Experts of a small language model: 507M tokens.
Below are experts of layer 4 (counted from 0) of a mixture-of-experts language model. Rows are named router (the router's row for the expert) and show model dimensions 0-95. Each number is 128 + 32 x the weight over its row's rms, rounded and kept within 0 to 255. Numbers have three digits each.
After each expert's rows: "comes before" lists some tokens at least twice as common just after its tokens as in all text. This comes from a sample of Wikipedia text that the model never trained on. Tokens count by the router's weight.

# expert 69
router:135090090126174144119097110162188150126110139124091114175158085188089111159120102140173166172079165161122162136085135115169150105155167213091153138070122111130134147147070112183174144125100112121111100155170147061114142105150104122126164165146122093060130154149089136125114092095072169114
comes before: " and", " but", " which", " who", " including", " he"

# expert 102
router:109096134148105162121175086171122111043140027070082120089145173145148164074190109112174117113167130122150100094081174081121167112128088130104116115158172106137148128075143138121144089126107170137158127113145130131173173103161137149117176148125152127136096091122171136133082094124134192162
comes before: " was", " is", " time", " he", " has", " year"

# expert 78
router:106182056118137107184155120129164202145116177161128133151105113098074144112130143121181118113100191158157063097171155159149072162150130173112123125100097127097159144095112131182109158102145086132110144046164158159083140135123129160069116122146144115092082145146113137083194144148102109135
comes before: " a", ":", " an", " the", "American", " known"

# expert 5
router:113126116110168171174179144113105158182114140076140107150145146147050091066094212092125126124117184102122143074155098155151144171161185086113087134140151190075064121084120139136135134153126110124149102185161133136142175137098114081137136106112087094110140090116139098111116139108096176165
comes before: " ", " Total", " Win", " Party", " \"", " Majority"

# expert 37
router:155121148130095115150071131171102139152107140172171115059106156176070116058100111182138142139094179113125180140123100131147146112129095131168071179095174199142124104121135073080138130100161154135129083127149119110086066132161179144112146136132164159073128129185126094064121111133090120140
comes before: "8", "7", "6", "9", "5", "1"

# expert 114
router:106158168093127166142188100157147129119193097086150096108095150115093104156121106133054132096093160118106075084106157128122145179084134185097109070131190115059100114209146103140137170132082148154135144134125131076164164165119143118150094111133129125106070120181123170116147166092149128152
comes before: " ", " the", " addition", " his", " this", " a"

# expert 104
router:092116143108184161161138172162147153134113114114123150141149108087070162112116148152141163165109148105118040130163155178119141127118135127121084128104172094144103114157104155086163122102089109120086069089149155099104131177068118153129156159162087107190062072166156147116057168108117183139
comes before: " a", " that", " the", " well", " \"", " it"

# expert 86
router:150128153064130170100166143185151113180094075124171081116116141178059117113075093116083170104115159159113101084135172160094205127145088114162068136158130177162141092133124132134133149102132076150101146138092155107150146083168149172153152166166127118133082159158098117085144084112097117117
comes before: "3", "0", "4", " ", "5", "1"

# expert 83
router:088066127137117036153133073035114148121117150126159125115143156089160089124151138116185129084144161113165086123142160122126087137103111083144143114152122161106117133108165102143132135173098179152152136082178100111174112122121133079156109161181157112174135140192117106077201114115132116073
comes before: ":", "-", "\n", " information", " classification", " Born"

# expert 61
router:073133152094112161176137120128120221083094155104112141128103111138088104189128120133159099183141099114107066094135141141107092154078117128134113105158100152139146094130049160187149140118171097101146155167106134151127120143144158097088093121114108123081084144103105172161216072159136146080
comes before: " the", " be", " a", ":", " have", " his"

# expert 95
router:194086099081161198150116144150096096163093175145170075148105136127116171071116096107137113106115134161129167098140120110147185125160119066131073161090143178151093094175139104129143116132130166134147122062155143202148105094134173110189098114136081099133116187132117095131114090094092126138
comes before: "1", "2", " •", " Website", " List", "3"

# expert 34
router:108108107149143177105101111204165164133114059118104109103185136100072112138135128138119125163106155107177086113184165092157159148098116153083158148109154143141110157155072096107156107073113130073109131185138153094147131163139150123113191111111153111109098063193086133154134116087083196129
comes before: " he", " the", " ", " it", " she", " they"

# expert 65
router:071124121141175151164130116169106179033133163138090094084110139098098111180100147129077090155102134110132127102140130174084113144123128172137050109145126098097099115143130176145130155156170143095125170155152143114169080133141142155067119060085100120115087087155088177139182134166096139099
comes before: " the", " a", " be", " his", " their", " its"

# expert 77
router:081149118099125140130150078099154184172123146109146117122145146106150124047116181114138094134093132152112095096169129113171094184154112102127088186130075203041157137131111208144152161070131115122129156115125107084118096119132106130108099178176107108077118191117139145146136128090099101157
comes before: ":", " ", " (", " Apps", " Years", " career"

# expert 60
router:144118135142138159130104132165070219091119107145059141131137135063166136157109214093130118135139091054131147187098167064137058146126133118084119174094147127172154122145120136101132110147149129158141142106127123087131108105153086149138129110158164120117152124175105169133123053079149180148
comes before: " as", " in", " for", " to", " with", " and"

# expert 107
router:078136079135086091074128116131172127191149147146128125133090163147090133127101151147116159097080157151121145159182075098163077101176163103096140140168118104140070161174145111079140118097090175160112133139173172152103139179169078144149109176127159096103120160088095177076124114188094135126
comes before: " |", " (", " is", " and", " was", " |\n"

# expert 40
router:114131112073118120121132060189151165160137155128151123141070156172168153089123085157139156113072164164092114099102154157194148093118094121118177139137120124154097129128109090143154147151119161169165121152144159121077074155133110142187140120148194098169090098141092183059166109138094152069
comes before: " ", " MPC", " and", " (", " +", " \\"

# expert 85
router:148089074098117100155087142124104079167163141116142092081130162180155088140160084129177147101170147192146131155147203107126104078095122154178171134167129069128141094182156093119128134125115067145141093151080148096186127100121099125149132112110118147165082085187099151074159133150134146108
comes before: ",", " and", ".", " of", " with", ".\n\n"

# expert 56
router:104111164091125107139123105073073122175134127091162168165118144122151113153173082109124126119170156107116142174125112097097192181085159077214163115176093105080143111173124123102129131125168160116141157137165136126146104077110104065130071123156121192098164103116116074108128077176125133172
comes before: " States", ",", "\n", " York", " State", " Kingdom"

# expert 103
router:169131151129190108147141095173160102143107169120183090052125119162118116128081121159105144060106097143109130059173093119111151134137131128161082145106169116142154160149112066123171197123178138128151094071155158089175090139141145170130094143146173118129153160133103133081053151113102152096
comes before: " The", " In", " He", " It", " This", " She"

# expert 3
router:100151058140137142061146114118095088165123102138113126171154107172211125179097144135096170142094174169168170148113097122138100131150126143143178149163159065147086124187080155134115134104096155128136101135108121161073149140153081088154107175078155097138180169164088093140140123172095098132
comes before: "'s", " was", ",", " is", " (", " and"

# expert 82
router:129070153145180141123142074180166204169133153166066117132163141156085124076162089076100119169141103119110130122165157020160116144160152138089157127096099160092153117121105167101127151121185143104096159170143101102112106132167128096084159114116119097107114173164096137160116097136117175135
comes before: " ", " United", " where", " University", " New", " California"